Weights of a small mixture-of-experts language model, trained from scratch on English Wikipedia.
Size: width 192, vocabulary 16384, 45M parameters.
Training: a variant of SOAP for the experts, 295M tokens, 8994 steps.
Below are experts of layer 8 (counted from 0) of a mixture-of-experts language model. Rows are named router (the router's row for the expert), gate (a neuron's input weights, with its number), up (a neuron's input weights, with its number) and show model dimensions 0-191. Each number is 128 + 24 x the weight over its row's rms, rounded and kept within 0 to 255. Numbers have three digits each.
Before each expert's rows: "gets" lists some tokens that make up at least twice as much of what it gets as of all text. This comes from a sample of Wikipedia text that the model never trained on. Tokens count by the router's weight.

# expert 18
gets: " in", " to", " on", " at", " of", " for"
router:125109096146160142116132090111148109117163141102131089137113168193133152154095127115118125122141164152130132145131133084126144151111154138119134151146150144119121088123108083142164167069163164116146127127112101174155109164112172121141114116139116122157136141105094111137139123192151148172111125144149123134129157118093143162168129174135102095120088119099077148166093087127125114123137125132116134138116173136144121111113125101061136150118147112134129144111169139115146130133129132140124081141153102116116122139130154172142149123141165134125126132171178159084113145139133092155
gate0:170147076136114136128164150139109091144135115123137084129121124096111099107155164116111144082049140165176103151101147099136116131129175142160116150144184118118130105163130152133126117094144134121120118145146149120100122153119139157149109099075104164105139121100104141128128107123095113086154133124133119134132146161103107133175098134137144159145102129142131164123121135155129142126155114135081151088086166134117140127130121140119126096128153136147122157133080132119165131163131140100146138092080126111139146107119130054115081130091141110164120141181118114111125112152130147146
up0:130154118174139132153154146091110103108116119152135078135110180140096150088115144108081153118091109083175094121118113154137094145133143148132112125101151101127139116146118136132141142110116131179101134127133155159143110092161153129110130147110109100109159131114109122090169132138173141088099091125113121135132144144131100140154111174158156156158098124120125108114130154136115130149153093123128088142139133177138146109129127128118156109110117173159129140111093139150129148171096118122109141134104140140079110111138109124142113173079138130085151055149112103124126198126103151118
gate1:154125104125134136166139155152140118140176151154163103129109145157086122128142142103123121151122134130125125106136158136128130105150133132156148130110116173160156151112135122126120093117152148113099143149132143105116153125145158135105108139130110114165090139119127163139126142140133130163151097120144109130102159087109096162128131148129066148122126144124095098144156142135099203144124154135137132128149134154130126126112129129068160190139122117098144178094111150088151124171137140149169179147182129154160095139127091124130109100132120150128128113154106202081162170130154160151
up1:152098153134096166083149165115110138083119090127148147109137120078115114126147147103147169137135105141132127120119137111151127153146134123141116126112121152121102147194110104080124121143132133145118151127118134152166131098146087121141146150073111168098179113154121115190131112135101126112157070115164085096090119120113145133099111154124119107178156146129126147122113119090127119169147145139163154109112154154134123137130121152126128095125128138160130133109126113166113128154097136121123087111142186155179154112156152088139152141109136124128113120156136084129115112119194114167
gate2:121157143146140104108195126114141112106165137128123143094132132124119107107146082128126119115106104146104102133097137164154132135119161138116108157166137134141159148116097079116113133097105125102123154072124104135107174161129077132140133144143125107164122129128109136121149194158167148127121110100105105130130105148086138115121114116123134123147090101122161135170081127158143096152134118169144145063114102125126135164101135129159142184089126123132132156134109094099103150164126124133163094108157119102183154102161114141141100076123114137120116157119124098104107145105105104104
up2:145111120086123146134132123124115159122140161091127128165157128116112124118113162152114141121129126108111132140199141087125157092169097142161133128135133113154122147136159116166139120152149131145127139111146090117165117142098157105114121154106098175146136145142168145115118101141122156094147119125134192094108122131137118135142173075132085133163187135148144126145111143104103096147092100134100110102093122160106158145164139103146121140149116150117086106154146153146174130143130148123109097113095120109079189122089185119116124159119139120103115162134123113101122095131167159124
gate3:143172076121099111144163110097127080122146079151128163120126152119130080132121111130078057088114074125159128105095190143153176104112141142136132133071126161100136134123122115164151099128115152120144128123116124168129129136171111105135135123132112128149124163142156096118101153126136111157091169087129141135098136134143161168100182173115100134138117157117108105131116095116123110163102138132144105132095129115163139105131139118107131147120127109168145140150122120140135150136133119139158125138108113127138125098139095134132071161135134109101154108125176119172113166140108113112
up3:131114166134149132187077114123146187157121154103141105143106142147139164108139167132157148121135155149076095118116077146133091132100136127128121106161127120133052114158169146061108129150126107126112152155138140090114144113106179160174114136125148118103090106154079131110120124133130119127129099156134121133120092108113114097154088134112113132147142101147151143119143175118171088121150132145119104135142105159126120156129151121109093139131130159124098104096122132110102101084139150147083125139163159156110123118106145115094137098118114143137152126128151143128127092097126082131
gate4:136125137164114139115120154128156105140148152152120105159152154129095154133147196147108140133126107175143093098130109104159144129103084102116168104132153128145113115151114146154211157144112150185119125141168126148149071127124175141120111138133106099100181140117115169146138115145136136109144145166164118140098156123162131117123104143175106124113136146119104167150087096134147148120116116112175127121140159170110130072121131115117101161082113105080123133113133138127104147116104163110144097176144128133152106137113128108179128139159144118122125126125113140091140151114134114121
up4:128106155153100137117145087118190174103173114129116122154128096174131136140138137175132115124123039157133108125125114116144171122119132103096148154114150143114168169109149118153148143074115068121146148126150108131053089109116121112150144092132149108127143167123110119104122130158126174168122127108152157139154099123119128100146139135143081107110108110101109166093121134145101125137126118126123137145125120147136133127122112100094083097124088129137126107116135130125155130121128119124130131111126145106169063126145155138103151113121104112122113122118164097103147170150094165142

# expert 12
gets: " was", " a", " is", " as", " were", " be"
router:097119173117163146132147142179109104106100183096150151083138109097075146134104131133144128094117128160167096113164102114114109132129094149125159101106104145149179104145074131098127093116143170152155102111127129157082133119126100112129144150155129094136143123126153147164158105145106119110097118095110160120138104121109123153080159140106158118132134113143145131137090086163110155102138109119133100109159063087110127134091164110112102128105156157167126130135143144124139118136088145110143106120129140103133087134158136105137109156088128110113133115116125084101112098156129137141
gate0:145135158112133107113144139098147166108123110101074133171143105122093098120115148127088157083113083134125166156138124192133129149133173128128160116113076116165128145118130143109154116120147122141108133154130150105099130145136150129079099130119073121131109139127127134108145129119114114155132103120133119127121191184163148093088103112141076117121118129124083131123109138149144093135082097145127128091166107089085120100122160155127117152156109096147117152107121166125096102131093146155141128139121148149195147108146125080151092136102110121113101141123096145127140146148118139111
up0:130172100087147096150153112134121186077120100073111122179148137114133117129120134147107124104139118120160131128115138190129119147104140119110141058091095129156118153129114132112139142124146128154142116149115162047113113177135096123105165124097103106130081127097111082127123124100112145121099134095127106124136174164194106123113103100142110102103142098114118133127125169132125122116104134127093100114161141122089132099084126103128088132139119140113108160116134163099153117075115143153139128105110121133148140121145132093112094117153106104125136146142125143140153142124111104103
gate1:111125126153096103162130125128105103078107125130122147129159102169074094098117140145159112100141099084134136134140132143130115157164124145183134092130109106136110102166149151125124127142121114154108113152147162131100119124136147130095140136172104129122115157102126156139156156132104119123139096126127156162167147134124127102139126121132118129092147131150116119186109082154112134167119145123131162129110118094093186149124116085114056114107146140132158086114127109150147118098142115127108158075127147107103130137129112105094123199144118134138104163127173177127132117146138090078
up1:124104124144157109190140080137132084149107145124130123142115154104129096135105089126131139165137159084130192134078142103095123142145141090098128095111094114129120121081136158132088119143118123136144090089170118132098117139113091110117133123132137130116090139115133122161123177114128144083140105134122139137159124090133068133155096139127169132138139172149100102134137129121135099121105140143139149108094126138100198137093133112130149154117095133131123125133124132093140119108138119138123090079156176126117106117138115131106102164128052093132084141132127158132131097153107144138
gate2:122113133144164117108111123168129135114132159066128096097150105130152171131111138132122104124108100104105090132103114137128129090149108103085109119150139120153110090123164115131117169110112120134181104099127160105143147176120144120150043095095113130112149171141119141175113110107172167150084138128099132127109122138114134121092123144148132132095131121103102088114082122132159166126163145120194119114160120124168117114095134128161146136154108111123108135143122133124125101107110122166055144116134095145127136150101104143110102135113114105117122119164113128123082150152131102121
up2:149123124107139151137124166138072165203165144099153114154089110115115105119122135132117156079136169110149112133134161125125112146100143126128103132119093127153086141135129115087130152152152126119129143124115179146093151092140159138153116114116122167097164116120141160137078130074118096101119164128132080146165157094122119158091143157115104170183162086121154172124159116093134131118127126110098118133132094133146117111094151113104143130125124102123145123123127139131159123134101100120129149123115147174121152144129109192108142122131142138117182132118129065149110127147133114114
gate3:109081129111119130102108108149110133117135164127106132149105122167146136167151154125114142144106154117138110121131104121098128170175110157113074129097109137105134137124094157147157157135129162150180119151133112143108064066146119181111108122145098115085158182152108115095119141132123120172125110139138157140138110143124163100124110144117100115152123140110136106116142139126114154120122147158129136106191135164096093124114119128142110122107144142121073181120166131179134149136121130119089155126105111095150093108154120153116138112181164155152151121125144131119138114091142180106
up3:098097121132168150114131119135093135114139151108159115104107133129098116140129191103143112149143133133149073102134159119144167118122065115108109166148136113115181114114134142114110128107123170113095121153133152151104117078124115196107118100167131133104107148127154132142116136075110101155159085107127134148120150142123125093144155168163119133146141125135127112124172143148117131114158129080113141149111105153126115177142068155129112129125107152137126149099126174156142105129090107147155111098144146161148112124178105130114132111151136101161109105123157100105115080089163135119
gate4:127136135114115155127119148161160163074131135124104149119100142122099154117150118080112122106117132153123128062176158135171115142106136120125104114159092151162134160094116144140091146113106161082140149119128147147110128112116175113109129075097139141174137129153107151122123159112121161121123147054114110114194130102119134103128124109129140140096137157140143106134107114108122114136149155116108115115124165098147092176124143155147167128113160150137154155162148141129139106168149130146165153136125130111111100118090115159171129132090130147090085169125131125118124108116069142142
up4:106140097133134146121157129151108129128115089096135131153104143094112137128156143128156138150105104144132101094133154094164124137122123139098127126118136140165126165106127119120132140118161126080122106150172153120153120138122151122132166097137157117167134135119156105119138145158102107149101140107130136141161085139117152138133148101114109109094113194135146095133126102112151136111164127083162124142149176148166100175122120140119154115123148156119156178155117129137169108186129133107169190177148118130098105097121096167190104103122100142085090132114151098144135099113099156142

# expert 20
gets: " and", " to", " that", " in", ",", " which"
router:150121126140167095147144132140130174114127131137102113140170130122147137143104141171137130148100162135134143154158138103138125109153130138158148107172134151115173075135145126100148121127118145090114179146113164140151114087151159114099131148091102069146142133175147135109109119164130168141115148106130100087119118142109083136114145129139128124114080116192146116087140090137181132160133114165105108158135126165128114141121195084115112115109133113163118142128174118109117119122163129116121110127159119119116082099126088114109130111135160119115123148180112122160107117117134180117
gate0:108123105164117083161118110103134122126168105114112126165174093129128117149128125126130110191125142153163118111078099144126101120158135114126129160141126143066141132117154127109130111144126097106104125108161117148096136079108132110146111140114067118101161140148130085082122115145101134097126172110152098132153119138129136100123148055148155118121115151154120109176115147146133166123150109128108107113160100164136110127167086108147126108103070114132113130136142105124111141132141143073103117125129128161139174142106104135080148112169154112141154131149127155104165137100100142119
up0:135150111107141145182123159130124145164090151140152084152126094119113144141158123151101158132112098098138116129136160145133137143124106116050141101099138146160122121114133099131109141135118118133124107129117117134137146104139130123159157155133168117119099095170112154150180171136103087154105090140090161141132104149151122160112117167096102134156161117135149159108137120130157090142165173152120103098120147114106114123134174126125181132116129135125138086176131163149155100122162144140134178114100080149107067150128159117134127143136115132099140144115114169149113130175126096117
gate1:155097164126131122154117124155150138130152120130158143134143155159105144117086123137083121153129076091068117133127116132100104117084108110129131131133104107131152120146162168131135111100144080129107136135120157157101128133140136097144150068118112112125064132139134120124099128110113137122076128164096140103150147149119110068126131115079112134170118123149134163116171123123121111125102131159120134114115114085180099114089144148129140148155117116168161089135118135115113183126097096134067104105134111141145121117120075146113127117124105154132149153164096101104119115154161171109
up1:123080147114132138147142089113131186149104114116113123107128141126152125109149129154146128115160158110162145134122178120115086122140132124130144071136124094120137159105129120099142124161127133141131143125107165128161107135113164128125144159191207145141138133079121112133150141112120122108162115155135092157106098124151085156131179110090140126123111164086097074137141129119140152173158147140149129094156143144109102127144121139106102165164111123113148113099107162092146064147128098074106141127130115137145117147121140138170161145075103130131126136141109114118135097140087125127
gate2:180097158137127070135154091144091156149133110127098122089131147147166124115136109155102089123161136176142150142130171109113114134178111115135080178104143151129096144163107112128138144108107134121103142166163145117157118087118121114133098112133123121119157149118147127089123154116142135129101103123144155098122091131095164127141091170163125118157116093105113139145131174164083126143118078123149140178150169142112139106155110099140121130120118124167117163170123118125123086104129123126107134117121157119121116134152145133122190078110124127168134181115126159153141147132141137150
up2:113144128137152174162130112124154124119148127087158141176122100122108123167117121150130172094138089096136147129147140155125119149139108144122136057147113119100133090123117166181079144145145172135146125125130123105134116152158127105121150110099114149169131119099115146140125137146111137144132128123136123137135132106151136107141129084109129141097097176172141126077137106191118175135159150084111103117116125178170120088109136158139113107147100108089122094138113126162116123136115138077134156152119097135177089146134117146179125152132157138082091095121127113138099138122105121150
gate3:141134188148189157114124082137133126158102130122126167141181145112108112100113124103105114141091086104129144099116126164134138164126167118165116136111146139144128137153089120147134137143144115082115129130148194142132153105142146128125074111118132099133129101125144116122105099130154087133103166133086102166117169111129131097165141113141132094092085111200140099104163120133171127118162145104126127128162106140130190153124085107148119172094127128123086106138102096128120110116120128099156123132116151107122099120158120116126134104138166145108092123108134088143119114115139140124
up3:140112094141109107119124127117116132121106171136162133159133095150122132140061095100208118142135149135142110139147178139122125114124140125114098125091137105071132147145101121108116120152122127122156126131122104094126105144105120088118126122099100145131127131122137143145135102153118168086146077075137148123116127113079146159142107128141171143123160169124145112138093151157148126136172113094148130148108126133167114159158158163126117167141141123119141167171096096122082147149147111097122158119135110100120142146062138133125160106140154092105107150186159119151115106112132163135
gate4:167105111120093137168096159141141123096123092120150114147131145120115164154133134158126149157145135113133107110103124114101139123110108127099132125137094112142119130065086141139145111122145119158107123131135145130087123159128143116143139106113093146135141138146152147117157139165105135140125147130139115164103117135159156140140100138109114110171114119151134104150119104140127110153104130097147115086179122148206157139099156152169125072156121104139109128173131154120109163107140164139187120166122091130160126132098133107111174159133175174067120095128072116102121100133165138147
up4:146075101133102138118117163140133103130114104148130120116096149109112151134123104152152136137131114142130091097110123156091105143162119091138132153115136141095143109087135127071131126142156122177132058124133150169140095118095114118146158088105140125166120144137139142080154167133117113147165142170134103088121124115143148165097128126117125086123148103136140104167144114136104127126101162071120100098166077129152163134076166128135087110122125117139123114158109117111144159106127148117137171159146124166140120135160114126078152130126118125161150104130087157095118088163143135148